Weights of a small mixture-of-experts language model, trained from scratch on English Wikipedia.
Training: a variant of SOAP for the experts, 238M tokens, 4931 steps.
Below are experts of layer 9 (counted from 0) of a mixture-of-experts language model. Rows are named router (the router's row for the expert), gate (a neuron's input weights, with its number), up (a neuron's input weights, with its number) and show model dimensions 0-223. Each number is 200 + 30 x the weight over its row's rms, rounded and kept within 0 to 999.
After each expert's rows: a language model's description of what the expert responds to. This comes from a sample of Wikipedia text that the model never trained on.

# expert 58
router,217,225,205,220,187,170,190,161,209,222,155,180,198,173,218,194,186,193,188,220,229,224,255,187,156,186,220,218,154,211,230,202,159,229,234,256,183,176,180,237,211,209,193,247,222,192,238,169,216,194,223,163,252,222,174,188,169,188,216,118,203,200,222,218,234,199,182,201,186,219,150,204,214,224,202,223,168,253,215,196,182,176,177,193,204,199,242,183,131,225,142,221,192,209,204,205,244,175,193,207,182,195,168,226,159,219,194,197,184,170,178,197,220,249,228,167,187,205,179,181,206,232,198,129,196,204,208,232,247,216,219,223,267,209,150,234,197,166,196,266,223,234,186,157,219,226,183,192,255,179,199,189,230,219,240,164,212,200,129,139,218,209,207,145,199,201,215,184,155,173,244,242,175,168,104,192,151,176,245,204,289,229,180,170,251,209,193,205,227,202,245,211,230,250,176,223,229,204,197,186,215,203,232,180,219,184,213,166,217,233,163,223,187,161,211,269,173,274,203,179,202,181,235,205
gate1,188,160,181,276,168,254,186,233,178,178,202,185,216,216,188,182,249,218,208,171,232,255,212,144,193,164,179,203,202,162,190,230,219,196,237,215,176,236,153,231,237,257,188,212,186,213,197,223,177,226,229,225,208,240,245,242,177,190,231,210,164,168,185,213,254,180,218,175,202,193,167,155,170,210,232,199,162,255,223,151,211,226,171,194,179,184,186,152,153,204,129,170,171,202,228,148,190,189,188,223,230,244,208,163,225,171,226,197,218,168,164,215,199,220,144,218,194,141,200,170,162,239,186,221,229,226,157,214,185,221,185,222,220,263,188,223,198,207,227,213,154,226,175,227,184,187,202,179,149,152,230,226,197,167,194,217,236,251,196,214,165,226,249,212,233,223,173,194,254,195,211,166,223,143,205,250,239,220,171,159,253,207,189,259,231,207,204,223,186,206,181,187,207,193,135,206,190,186,200,187,204,216,242,182,216,168,233,152,229,235,159,242,227,189,227,245,219,200,246,220,140,181,203,255
up1,187,191,250,202,201,193,245,130,144,214,263,172,174,249,198,241,196,240,230,232,198,133,252,214,179,220,245,248,210,213,154,206,144,198,155,220,261,167,210,151,170,194,148,189,203,209,214,146,148,226,213,186,268,204,179,152,183,223,175,160,196,200,159,138,175,217,239,271,156,168,219,179,172,188,170,228,183,180,172,224,197,205,210,207,148,225,247,209,207,184,221,209,149,238,180,218,237,206,214,231,237,195,178,196,158,171,235,242,174,182,223,178,224,174,193,216,220,222,222,212,205,188,182,201,173,175,202,249,210,133,165,229,180,203,189,190,279,189,212,199,208,213,228,196,233,182,245,199,187,150,179,172,176,157,203,192,198,195,230,209,223,246,157,222,213,173,145,190,217,165,154,179,158,250,199,246,201,190,132,219,243,209,170,217,174,212,200,225,168,203,209,213,228,198,154,212,198,252,190,225,214,221,214,159,202,221,191,188,192,188,148,209,239,231,200,189,170,198,209,178,205,224,193,173
Description: Foreign name endings. Inner and final pieces of non-English surnames and words, e.g. -ov, -ić, -mann, -dottir, -ren, often Slavic, Germanic or Nordic.

# expert 14
router,205,192,224,223,162,207,206,181,214,243,236,210,168,174,161,232,194,190,139,209,242,199,265,256,197,228,222,229,142,203,191,267,194,176,179,240,188,188,201,215,209,199,219,245,194,195,222,150,141,195,224,225,187,194,245,216,176,169,251,203,218,189,239,199,249,204,168,205,166,175,168,174,210,210,156,172,166,216,211,240,146,180,187,208,234,233,239,236,222,239,173,164,228,202,252,208,235,219,179,182,189,206,141,213,196,242,164,229,203,155,193,183,181,233,260,148,218,165,238,196,235,223,236,204,224,179,226,210,242,174,199,234,207,165,188,213,178,174,215,210,247,218,150,211,235,246,174,206,203,142,294,172,220,221,260,146,146,180,230,196,174,251,218,167,235,200,210,202,187,158,193,217,175,176,171,187,166,211,230,221,190,234,178,163,223,193,204,244,204,171,185,227,198,182,155,165,201,226,193,199,201,163,266,239,234,157,234,187,216,225,228,227,208,180,244,162,198,203,179,235,201,225,253,200
gate1,223,155,215,228,219,212,222,222,231,231,218,198,210,202,203,231,218,202,186,204,232,160,209,187,201,258,194,218,208,208,184,236,202,178,276,140,214,188,196,207,217,194,271,146,214,182,222,210,155,216,183,202,160,236,229,143,173,168,192,199,175,212,230,195,214,240,198,183,208,169,249,193,170,182,173,181,174,212,206,183,193,201,151,181,206,176,213,189,144,251,255,189,178,179,235,241,252,230,159,248,167,256,238,213,221,226,182,250,188,160,217,179,157,166,216,227,193,195,209,206,218,242,224,200,190,250,197,178,182,230,251,173,182,179,230,186,191,240,213,184,252,181,154,170,165,199,235,132,212,178,198,210,148,170,239,204,171,229,244,184,220,213,224,208,198,249,230,266,216,143,192,187,236,255,145,230,249,184,183,207,170,185,195,197,235,197,191,191,250,182,200,156,183,182,151,246,234,207,174,218,193,180,230,165,190,104,197,289,154,212,206,168,184,169,215,187,169,180,189,212,215,197,218,208
up1,182,208,208,192,221,217,272,140,215,206,209,250,164,193,208,153,207,191,207,186,253,207,216,179,155,202,162,165,255,144,233,170,244,155,137,245,166,232,206,189,204,177,187,134,237,163,238,241,210,171,197,192,198,134,155,217,170,220,186,145,228,168,133,166,224,181,134,189,217,183,180,176,182,202,206,190,197,178,208,171,146,160,224,237,126,209,206,175,200,141,198,213,219,192,267,220,180,171,191,175,201,227,240,182,209,208,186,179,161,192,236,194,219,193,202,173,214,221,149,180,179,146,224,152,214,167,149,216,178,182,245,224,194,191,228,214,199,172,191,227,237,188,171,188,236,194,204,167,211,168,215,145,216,218,201,229,196,204,174,191,184,147,165,187,222,215,182,257,157,219,149,255,168,181,184,164,210,176,181,204,180,189,205,193,194,171,200,196,150,193,179,198,257,171,158,206,200,215,230,214,212,204,172,235,232,253,162,152,251,200,206,188,216,201,209,165,182,160,215,213,192,175,262,216
Description: Foreign name fragments. Opening letters and inner pieces of Slavic, French and other foreign proper names, such as Ty-moshenko, By-dgoszcz, Lem-ański.

# expert 23
router,203,232,188,176,282,173,274,169,249,205,170,149,228,224,180,189,224,205,171,243,212,212,262,185,253,196,215,214,222,166,228,233,153,238,225,201,257,219,190,177,221,172,166,195,185,228,195,224,202,202,142,164,197,197,195,218,194,229,214,180,221,139,208,246,124,175,255,183,222,168,184,218,147,210,219,217,249,237,178,169,163,167,220,195,215,252,177,202,158,248,234,148,182,218,202,254,245,188,150,273,227,232,228,200,203,235,228,173,189,166,188,198,217,173,177,203,199,216,164,190,184,241,239,229,178,222,205,176,170,203,162,215,256,174,193,188,216,209,136,172,114,215,201,179,243,188,218,162,231,244,174,226,201,213,174,245,257,233,191,207,205,168,162,159,221,210,177,207,206,192,183,206,209,213,239,232,203,221,202,189,221,204,169,185,206,212,212,217,234,207,227,210,181,236,238,219,138,181,175,236,206,181,212,169,232,172,156,200,200,168,211,217,183,164,213,165,256,208,192,200,215,188,148,203
gate9,165,180,213,235,189,214,236,173,122,240,198,176,209,220,223,135,240,251,197,241,214,227,215,207,188,204,184,227,256,219,148,222,209,228,223,233,243,182,168,186,218,265,158,201,149,199,213,214,171,150,153,194,224,173,172,197,190,218,180,200,245,163,185,209,210,182,159,213,202,154,165,254,181,193,169,202,242,206,246,208,256,160,152,144,155,208,207,182,199,190,210,215,254,209,160,174,183,214,234,164,226,204,217,199,203,177,213,202,246,214,180,223,224,211,200,194,163,272,171,165,200,214,191,208,241,210,206,203,187,221,208,196,176,197,193,216,224,167,175,188,188,154,210,207,168,250,203,235,213,193,174,156,230,177,196,268,201,202,155,205,162,235,206,253,128,187,168,209,196,191,231,164,207,156,203,238,188,156,197,173,199,229,118,197,192,197,156,231,209,190,236,187,207,159,145,209,212,165,224,260,225,178,254,209,183,142,175,203,207,181,155,217,191,146,188,155,233,206,162,186,209,209,263,181
up9,220,156,185,149,249,249,176,222,268,211,225,209,156,189,263,220,219,176,223,196,179,214,220,184,242,230,214,232,162,134,218,219,172,159,256,245,157,150,166,193,145,184,187,269,237,214,177,219,203,204,171,186,180,188,220,187,191,150,206,183,195,221,191,205,211,211,172,202,184,218,163,229,150,175,154,172,199,210,144,210,232,274,196,197,168,215,240,230,172,192,245,225,200,208,179,197,221,211,196,191,138,189,161,234,223,200,211,208,179,150,203,191,192,136,176,172,210,242,192,210,191,231,181,221,279,140,179,180,195,170,177,175,176,196,201,204,210,217,199,229,234,168,191,200,205,210,228,167,199,227,225,190,147,205,200,197,241,259,171,186,150,225,194,197,190,209,161,181,183,222,225,165,134,165,175,239,159,193,206,178,186,216,242,265,179,191,229,204,208,244,240,171,199,172,272,202,187,242,227,213,212,161,162,206,252,220,244,213,184,190,201,161,215,237,227,161,156,180,236,231,205,221,215,222
Description: Table column separators. Pipe separators in table header and total rows, plus articles and determiners like the, The, His, Their before nouns.

# expert 19
router,178,227,202,212,164,189,232,167,193,203,150,128,214,258,172,225,145,176,169,216,228,196,249,157,211,244,224,201,213,185,174,199,192,190,160,206,126,220,200,230,227,173,187,160,229,195,198,152,230,209,217,137,211,169,215,155,210,201,240,171,201,166,228,150,208,216,179,174,152,235,210,208,200,204,212,183,203,153,220,221,200,251,183,213,156,152,224,238,221,130,232,188,188,242,218,201,202,144,198,192,173,182,164,184,230,207,182,202,217,192,186,206,176,176,218,213,239,133,185,182,199,157,181,183,200,173,210,224,245,228,159,232,206,200,225,140,143,227,216,240,223,182,171,246,203,258,192,169,215,209,165,198,187,188,193,183,215,231,227,202,271,236,275,147,216,186,197,232,194,207,212,246,184,264,280,244,164,189,182,233,250,235,217,146,214,189,196,208,219,177,149,228,230,187,173,203,239,196,178,260,233,181,193,215,240,247,180,187,215,228,189,201,208,191,187,211,192,209,202,170,252,228,202,188
gate0,224,159,203,196,193,244,192,222,221,241,204,187,202,193,195,203,214,195,160,193,194,195,199,214,241,232,260,141,166,188,209,218,220,246,209,216,191,248,206,231,249,196,173,168,195,199,200,173,229,189,201,138,206,210,170,146,197,190,185,161,148,153,184,242,191,251,196,163,227,254,235,195,188,234,157,195,233,189,215,234,245,209,281,189,144,199,207,182,214,160,180,171,200,217,197,205,213,235,250,218,217,238,202,214,195,172,201,187,211,215,194,213,189,206,188,183,219,190,168,166,186,232,238,245,227,251,232,216,203,218,171,184,243,169,223,201,175,186,251,197,167,144,219,215,257,144,227,197,198,160,220,226,227,186,216,176,180,204,215,215,195,215,226,120,217,227,202,220,196,195,152,170,165,207,211,209,166,230,183,226,182,307,220,140,137,146,189,252,259,227,223,174,168,150,191,170,184,162,198,198,178,199,225,215,137,247,178,191,164,194,183,185,216,185,166,288,187,214,182,194,179,206,204,239
up0,235,215,228,215,171,217,213,223,179,147,207,199,189,206,184,145,208,244,220,201,199,201,229,184,203,248,224,173,223,180,217,194,137,198,190,173,191,222,198,193,215,197,127,207,144,225,231,164,190,210,161,162,205,224,223,124,161,139,184,205,202,202,176,228,161,196,203,187,217,174,164,194,158,217,208,249,216,202,203,242,259,191,218,240,161,176,184,198,209,206,190,220,218,227,205,147,226,220,218,151,150,214,191,209,206,182,253,203,150,176,221,196,237,212,238,177,260,117,213,210,192,191,190,212,173,195,215,169,196,201,204,176,228,214,277,154,149,235,197,204,193,157,172,186,185,181,232,192,218,163,242,155,223,193,157,252,156,201,223,249,210,208,256,250,159,209,209,183,214,257,221,173,163,212,208,187,214,197,169,214,185,266,130,181,215,235,178,196,183,181,211,169,188,228,256,187,226,247,155,236,155,211,201,218,202,198,209,186,253,198,186,187,217,226,149,234,161,209,266,191,259,207,227,231
Description: South Asian name starts. Opening pieces of Indian and other Asian personal or place names in cast lists and tables, such as U-day, Sh-andong, San.

# expert 13
router,214,218,225,285,186,248,195,208,168,185,221,196,156,175,211,209,213,175,213,204,200,206,206,184,194,224,155,227,175,251,205,148,200,159,213,231,253,204,180,196,249,210,230,221,190,161,224,131,217,182,212,226,232,168,211,191,212,218,183,198,192,206,178,244,278,202,185,205,180,221,152,231,205,187,247,175,240,181,189,200,179,215,207,187,166,163,200,268,180,161,213,219,157,233,210,215,178,203,167,182,209,199,161,220,168,244,201,172,192,177,192,276,155,207,196,273,163,155,194,251,234,218,201,175,230,202,146,214,161,152,230,230,176,226,232,175,210,185,177,244,233,242,200,230,194,191,169,209,179,124,174,181,196,233,194,249,183,152,237,222,217,165,218,215,172,273,182,247,157,187,209,208,158,191,199,198,172,201,173,224,181,236,200,199,289,148,212,162,149,209,227,216,173,208,227,185,221,193,204,248,245,226,143,184,227,176,194,165,237,242,180,204,213,210,222,168,190,216,203,185,197,174,249,229
gate0,185,210,218,181,224,200,192,226,194,233,152,197,157,245,190,190,247,108,223,241,184,221,172,191,254,185,162,246,205,218,227,180,177,214,164,219,250,178,209,158,173,213,212,180,148,150,183,213,197,201,239,198,258,178,160,173,171,246,167,225,196,229,222,169,202,207,160,201,176,237,163,163,192,185,191,232,157,138,245,203,187,211,254,219,215,160,210,215,225,209,207,169,246,237,175,157,173,242,162,268,188,257,190,180,210,230,208,181,193,178,191,204,219,226,180,211,172,130,173,257,222,190,194,239,217,229,177,181,182,178,257,226,166,178,119,228,218,202,174,185,157,204,207,175,189,208,168,199,194,195,211,166,219,178,227,125,235,192,206,192,149,210,237,243,221,192,161,155,190,181,209,222,205,181,224,190,155,156,194,190,206,175,248,229,193,179,166,197,211,207,218,251,239,152,265,183,199,155,222,175,209,199,230,224,201,186,278,203,199,176,206,228,218,178,208,222,249,181,242,183,187,219,222,196
up0,148,185,173,232,234,205,183,156,207,110,189,205,179,161,229,155,190,165,227,234,171,206,228,184,208,220,194,164,215,244,197,207,228,190,217,211,162,252,221,199,197,212,203,179,227,187,160,205,169,245,180,182,169,144,223,197,209,197,253,191,218,220,186,187,209,245,239,248,177,162,221,194,230,233,214,189,190,188,246,196,179,167,207,161,193,179,190,170,184,201,145,185,175,206,138,198,205,179,140,187,198,172,252,232,201,152,137,253,208,254,197,204,167,115,161,232,244,205,217,174,204,186,172,207,220,196,142,245,190,204,217,215,237,214,181,147,184,212,171,205,214,174,207,232,224,235,207,243,221,188,196,223,155,172,236,197,262,256,187,253,147,217,177,229,193,167,249,208,178,220,140,182,209,150,206,224,167,239,175,251,189,172,217,181,237,186,241,244,179,222,213,199,196,195,201,243,186,148,218,136,241,148,214,184,192,234,227,244,176,180,186,218,196,218,177,206,168,243,167,185,227,190,182,205
Description: Mid-word fragments. Lowercase subword pieces inside longer words, and opening pieces of words or LaTeX commands, such as enthus-ias-m, parad-ig-matic, Mot, frac.

# expert 51
router,244,208,172,211,159,178,197,191,190,223,185,215,221,236,145,193,141,148,216,260,202,187,170,198,209,219,160,179,176,206,217,230,252,206,222,249,162,197,164,269,155,207,203,207,215,238,191,167,161,203,179,182,195,196,224,205,176,195,187,190,198,188,205,218,268,224,181,146,191,154,159,183,182,189,177,211,157,223,189,183,167,195,185,240,245,112,241,260,201,219,158,240,195,231,198,181,193,204,232,195,223,197,220,230,174,230,216,157,203,199,232,173,204,196,176,181,165,185,235,206,208,241,255,216,232,129,155,175,173,257,182,207,197,229,179,181,190,185,233,251,258,196,190,242,193,212,183,203,210,234,234,214,201,236,230,157,206,217,148,205,190,176,225,165,197,141,179,224,171,196,167,198,232,213,217,177,164,228,153,221,169,221,174,215,176,217,176,275,262,288,163,186,214,126,201,201,211,135,220,201,191,198,180,227,218,165,218,202,180,196,212,228,173,185,151,152,171,199,176,220,172,197,204,219
gate1,192,202,240,243,211,199,149,177,165,180,217,235,210,177,202,188,181,218,163,199,215,168,191,175,178,220,239,182,233,145,134,175,196,203,216,247,167,139,233,187,179,199,271,175,189,245,214,181,173,207,205,218,208,219,201,202,191,165,232,207,176,203,208,191,197,167,176,169,144,203,156,213,188,189,210,222,204,178,196,157,179,177,169,133,230,179,186,276,196,193,171,217,205,182,208,208,194,179,198,240,192,169,222,225,227,146,180,250,208,187,172,224,179,140,201,208,219,233,190,176,205,192,176,166,208,195,211,186,142,190,209,236,260,241,153,201,173,193,195,163,175,216,145,219,165,172,237,226,184,241,173,223,214,199,220,172,156,222,206,170,202,232,238,163,192,205,209,180,244,167,221,145,188,216,176,261,220,200,180,204,210,268,146,217,180,200,164,153,171,156,186,154,239,289,195,196,188,164,232,254,275,152,231,158,178,186,213,220,181,125,208,159,181,198,164,192,202,235,210,210,147,190,210,176
up1,232,170,175,246,200,182,165,227,211,244,173,233,233,202,239,191,182,191,174,216,235,176,207,191,218,207,236,203,197,175,183,172,170,187,234,165,181,201,219,193,214,213,216,219,197,257,187,176,111,173,167,159,185,193,238,167,179,149,267,223,210,168,179,217,225,228,187,166,161,161,119,179,150,203,201,226,205,148,164,225,180,155,166,131,270,195,212,241,177,197,206,200,219,200,249,242,196,215,176,222,197,202,203,202,183,206,212,177,229,170,209,198,259,210,224,214,203,213,218,144,214,220,218,168,238,193,211,207,180,214,206,274,220,180,201,227,212,186,199,197,166,242,200,203,207,194,211,222,165,174,228,226,217,187,226,213,192,174,224,237,175,235,187,165,182,202,247,187,178,110,185,166,218,187,154,207,209,121,186,175,232,212,127,167,203,226,170,156,202,246,215,169,249,275,203,192,219,153,217,183,232,150,235,152,193,245,176,191,180,213,205,236,159,230,216,200,152,210,211,157,168,219,171,214
Description: Capitals, coordinates, non-Latin bytes. Capital letters starting names, like H, K, Sam, the decimal point in map coordinates, and byte pieces of Cyrillic or Asian script.

# expert 21
router,208,156,225,162,216,242,214,215,204,224,222,151,235,197,173,246,228,221,202,223,159,215,183,210,178,237,212,224,198,188,256,204,189,171,214,159,208,205,226,174,212,175,235,161,182,184,197,248,190,219,253,253,187,182,229,228,182,217,190,159,194,177,251,183,155,258,187,164,205,151,188,227,173,215,190,238,209,196,186,144,224,212,228,190,212,243,226,246,189,247,202,204,180,196,200,218,195,273,229,256,221,236,251,195,261,265,182,183,140,216,242,202,205,159,189,191,171,208,213,238,180,203,176,221,243,236,240,210,190,222,179,158,224,246,219,230,220,207,237,183,209,178,275,192,177,162,182,255,177,226,156,213,228,217,217,257,232,207,211,177,271,211,199,234,239,217,246,180,196,225,184,208,227,266,185,231,231,248,209,194,216,232,201,180,238,235,237,187,235,213,217,190,163,176,236,232,183,172,162,204,219,178,176,220,204,168,158,205,136,197,198,244,200,254,185,174,189,200,223,148,187,228,162,146
gate10,196,159,196,225,233,220,160,152,226,209,222,178,186,188,192,245,218,241,161,199,181,191,257,193,165,205,226,190,225,189,229,239,217,151,208,257,155,220,199,152,213,227,178,209,199,164,180,161,215,210,246,248,228,212,246,177,158,196,191,271,209,196,207,214,194,186,192,208,189,188,192,239,191,154,155,217,195,198,155,198,196,187,194,179,206,143,206,174,162,175,246,225,179,247,194,248,187,188,212,154,174,232,246,188,221,243,213,238,164,225,260,214,161,189,167,201,207,193,226,252,233,162,180,186,243,213,229,199,236,148,175,203,172,207,188,167,229,199,198,138,191,249,297,190,156,214,219,221,189,169,214,162,197,210,204,207,176,199,178,134,182,241,192,146,231,172,191,182,161,251,217,200,192,168,171,244,203,156,183,175,191,254,236,155,180,207,214,235,191,208,229,242,248,229,216,180,218,180,209,146,178,196,170,189,211,133,225,185,188,181,189,194,169,138,194,171,209,156,165,248,251,237,200,176
up10,258,250,156,175,233,233,185,194,207,213,239,239,243,175,179,205,252,187,218,173,225,192,187,236,241,179,192,251,218,180,206,237,259,193,204,197,212,210,172,158,202,189,202,245,265,230,176,159,201,175,179,188,239,212,184,259,175,172,204,135,170,189,205,219,185,163,187,226,185,209,179,248,225,239,201,132,175,163,181,208,181,200,169,260,192,233,166,174,242,182,192,174,233,187,177,216,232,158,164,191,191,162,155,224,189,192,215,175,278,215,151,177,201,188,174,189,214,222,201,188,220,162,228,238,183,234,208,217,190,214,201,126,155,181,201,228,182,169,189,266,238,233,176,194,177,205,211,161,149,203,210,224,236,170,211,160,214,219,217,251,226,269,166,239,200,220,228,214,180,189,181,215,224,179,175,204,207,227,254,186,167,214,208,210,224,199,187,181,261,227,229,167,136,196,189,180,199,260,173,197,229,224,248,161,229,229,194,212,127,205,219,223,158,166,209,211,215,231,208,263,193,162,180,217
Description: Determiners and possessives. Determiners after prepositions or verbs, usually the, also his, its, their, a, and adjectives like former, local, new.

# expert 34
router,225,204,209,193,236,160,182,210,191,195,171,203,200,227,157,228,210,215,202,229,205,162,241,210,170,253,160,227,216,197,175,244,230,229,239,192,254,166,199,213,193,171,243,171,195,168,174,271,185,204,247,181,155,185,229,242,198,199,205,203,204,115,221,222,181,241,196,129,219,159,206,206,196,228,192,265,193,215,160,142,191,187,223,160,198,233,236,186,176,191,202,195,222,178,191,227,192,227,212,226,221,241,251,200,247,206,123,208,155,184,232,191,198,194,234,196,219,194,197,221,194,216,177,200,243,215,263,169,149,159,175,169,212,196,180,251,209,230,251,181,174,201,242,177,186,173,171,212,174,212,166,205,261,183,232,225,225,169,226,243,264,133,211,167,212,221,200,192,203,230,143,196,229,210,193,233,236,259,218,172,236,254,183,203,221,186,223,200,198,145,192,167,226,201,195,202,168,185,200,231,244,192,185,224,210,164,165,256,144,182,150,226,192,164,179,143,241,202,244,182,225,222,170,206
gate1,152,196,227,212,200,195,208,206,203,205,225,169,236,201,203,211,230,214,161,175,154,203,199,223,248,230,221,143,165,277,203,218,182,167,214,246,206,205,190,197,220,245,232,190,212,171,150,179,223,212,263,164,171,198,243,251,240,164,194,211,186,207,207,169,166,161,192,177,237,191,271,227,192,259,136,226,189,213,191,201,185,143,258,202,212,194,177,172,234,186,176,229,222,195,203,207,236,197,158,177,226,279,186,228,192,232,198,250,162,182,132,158,212,213,207,173,162,239,169,242,228,155,189,218,189,223,218,147,204,189,193,202,173,231,228,206,170,202,228,199,217,254,178,196,156,179,243,156,222,187,211,213,183,177,210,182,202,206,201,170,168,188,234,168,184,232,172,212,176,209,224,190,177,162,113,261,187,256,195,242,178,201,188,197,204,198,215,201,266,180,212,184,199,173,152,245,213,240,254,233,218,205,191,225,212,183,206,236,178,185,209,152,231,146,269,227,200,162,170,201,256,212,210,199
up1,208,222,156,232,198,207,196,171,183,157,164,172,220,212,221,199,153,221,212,144,196,173,185,185,201,172,229,223,221,163,205,150,179,303,241,185,155,233,199,231,173,192,242,173,173,181,210,229,248,192,203,177,215,220,201,202,195,190,191,144,174,160,217,169,195,216,161,229,205,217,153,193,221,163,239,191,191,264,175,184,183,189,236,137,270,212,198,247,190,157,206,265,206,192,217,186,177,135,233,222,188,159,211,199,242,251,242,220,177,184,174,201,150,199,146,233,195,203,174,185,247,187,188,217,189,212,132,247,183,230,159,189,225,212,172,163,220,264,199,214,179,213,200,205,163,207,168,181,195,184,165,190,203,230,200,196,169,168,267,142,182,197,203,255,226,221,223,228,181,215,181,153,211,215,193,191,159,162,219,163,231,259,186,199,195,137,203,212,164,242,234,190,191,163,234,199,282,156,211,188,154,196,206,190,189,214,225,221,198,226,234,210,208,212,155,230,156,220,204,198,206,171,214,174
Description: Articles and prepositions. Function words in running prose, mainly the, of, in, to, his, their, and first words of names like United.

# expert 5
router,223,220,184,184,215,216,214,156,231,202,212,215,199,228,273,191,157,239,160,174,176,166,193,222,162,156,184,180,254,189,199,254,166,223,180,149,179,190,195,193,175,156,205,197,201,196,229,194,226,187,194,194,199,166,168,172,263,210,204,203,170,217,241,145,216,196,233,161,228,158,152,196,218,159,221,160,252,184,154,202,192,141,215,117,170,151,191,205,180,272,240,191,164,159,241,243,214,199,218,186,197,237,233,157,220,191,210,212,162,213,208,225,188,152,142,149,167,186,157,211,173,198,242,208,182,233,200,176,177,237,187,177,235,182,219,242,203,182,219,176,174,146,214,231,147,160,174,228,242,234,171,239,263,176,174,227,223,236,188,218,220,149,169,210,265,207,197,197,198,224,128,176,171,221,207,248,238,205,210,169,248,152,176,187,220,214,203,220,154,186,226,218,194,230,216,202,204,209,171,235,202,149,167,227,181,168,204,229,176,196,223,222,161,166,193,168,220,160,225,209,188,212,209,189
gate1,274,202,215,194,212,190,183,214,209,222,258,240,198,194,223,253,210,214,226,205,239,168,152,155,215,185,217,187,156,176,146,188,157,176,172,223,188,203,196,196,180,243,138,182,200,150,230,177,205,160,155,183,254,212,205,241,146,208,205,165,216,203,213,163,220,181,275,245,183,179,195,153,165,237,200,181,203,207,230,211,175,229,252,211,137,211,215,234,213,177,199,208,208,205,172,191,192,217,164,188,217,193,190,140,206,237,199,202,146,180,221,228,217,175,176,223,193,212,184,192,210,137,179,201,200,213,266,191,198,186,224,198,228,218,188,204,199,176,170,247,162,151,156,174,231,202,227,162,207,175,201,197,217,234,202,229,250,180,151,252,193,142,187,178,192,240,155,167,202,210,246,225,212,187,208,148,264,201,264,227,180,121,186,220,216,268,187,233,242,209,196,163,186,151,218,151,251,243,163,184,172,200,200,233,198,185,191,233,203,258,163,201,190,208,238,232,198,197,181,205,196,195,158,245
up1,199,262,167,189,181,218,157,218,201,256,209,228,225,211,187,240,259,186,197,191,237,217,180,189,183,239,208,242,200,175,198,230,178,232,176,228,167,272,219,269,185,211,175,217,206,188,198,193,172,246,271,230,192,194,218,274,195,225,150,152,203,182,191,206,221,147,206,204,156,185,206,276,146,194,152,215,162,176,199,229,121,244,224,168,234,223,194,188,223,200,182,199,180,198,168,203,186,182,233,211,245,155,241,214,204,207,195,222,165,183,193,231,195,234,216,218,172,205,188,192,224,228,186,206,170,176,188,169,177,187,217,200,182,205,164,159,165,212,209,214,244,170,223,176,194,176,235,187,233,207,212,132,249,204,215,238,249,189,162,231,217,214,223,160,258,184,167,168,240,201,212,171,211,282,215,202,283,223,215,211,182,210,158,253,177,166,184,182,157,176,190,194,219,199,226,219,215,202,156,253,194,174,250,245,259,205,214,195,185,225,190,179,234,206,257,256,178,200,182,203,189,203,173,198
Description: Prepositions before names. Function words and punctuation before a following name, such as by, at, to, from, the, and first names like Steve or William, in sports tables and prose.

# expert 22
router,218,223,243,218,184,165,214,166,215,224,200,195,165,214,228,220,253,187,156,219,227,153,232,237,164,268,215,168,210,215,197,208,251,189,148,214,215,200,219,208,228,218,229,205,163,204,251,162,214,154,253,129,233,189,200,191,263,216,201,153,237,213,189,174,253,212,231,239,175,257,182,206,225,227,190,186,204,216,201,188,195,204,243,234,165,263,187,187,197,200,194,163,181,213,190,236,223,183,200,194,225,194,171,261,187,233,169,140,195,145,218,196,187,217,252,122,199,178,178,240,226,219,183,159,198,162,182,195,221,167,193,208,237,177,212,185,248,231,176,219,227,302,162,220,164,180,222,203,235,214,221,174,209,138,206,206,244,207,186,154,215,202,189,169,197,217,194,201,183,178,175,209,189,171,147,187,193,186,260,225,250,209,234,174,180,199,195,268,152,177,168,224,271,178,158,227,215,216,256,213,192,186,235,226,193,197,214,215,213,219,233,187,173,176,159,209,164,213,159,211,218,216,247,200
gate1,139,186,204,208,269,159,170,191,211,237,172,179,163,196,227,223,203,215,185,256,229,205,218,198,189,195,211,184,190,218,207,192,177,152,165,267,180,222,248,241,155,184,222,216,207,181,188,246,197,207,269,216,192,242,188,217,230,174,188,212,228,165,179,174,222,202,160,254,218,160,261,205,202,260,188,189,176,228,206,206,249,204,209,188,225,224,190,231,200,166,199,204,150,209,210,201,215,257,199,162,196,236,159,149,206,229,169,215,126,234,177,160,206,181,215,214,177,213,267,204,209,187,203,189,204,247,149,160,226,208,259,229,243,238,209,259,259,243,177,267,190,191,218,178,173,212,220,193,204,177,227,179,194,205,197,172,212,217,245,237,144,212,189,142,196,238,209,207,250,160,199,243,190,185,187,193,179,207,254,160,284,151,215,250,253,153,195,206,219,201,149,217,231,196,219,209,175,211,241,199,264,181,197,159,241,200,212,191,199,198,194,211,205,205,195,200,184,185,145,192,165,184,191,203
up1,209,194,162,218,233,206,177,153,210,199,204,174,251,180,238,161,214,173,197,190,219,187,206,216,213,231,226,182,145,150,247,160,202,185,199,201,206,158,168,179,221,226,153,139,135,237,218,223,217,185,275,193,209,201,219,232,175,210,202,152,200,203,198,210,207,197,180,224,173,200,193,188,191,181,143,224,169,226,205,183,258,233,208,216,213,114,195,211,211,139,185,255,190,223,249,142,152,231,207,194,217,129,233,177,241,222,236,195,175,151,272,187,218,263,182,215,214,208,219,204,198,246,162,222,248,213,201,224,150,256,166,243,172,222,179,171,208,251,244,173,220,235,263,150,178,241,207,191,200,183,171,203,177,226,246,164,220,199,195,223,212,177,225,183,257,182,240,175,213,228,172,215,163,166,109,150,211,189,169,228,176,177,164,209,199,223,201,194,219,209,266,175,265,192,230,207,246,204,212,204,200,201,224,191,223,202,181,224,209,209,209,204,179,191,197,226,210,191,229,217,195,206,205,202
Description: Proper-name beginnings. First and middle pieces of personal and place names, often after a capital letter, e.g. Dun-blane, Mac-clesfield, Bang-or, John.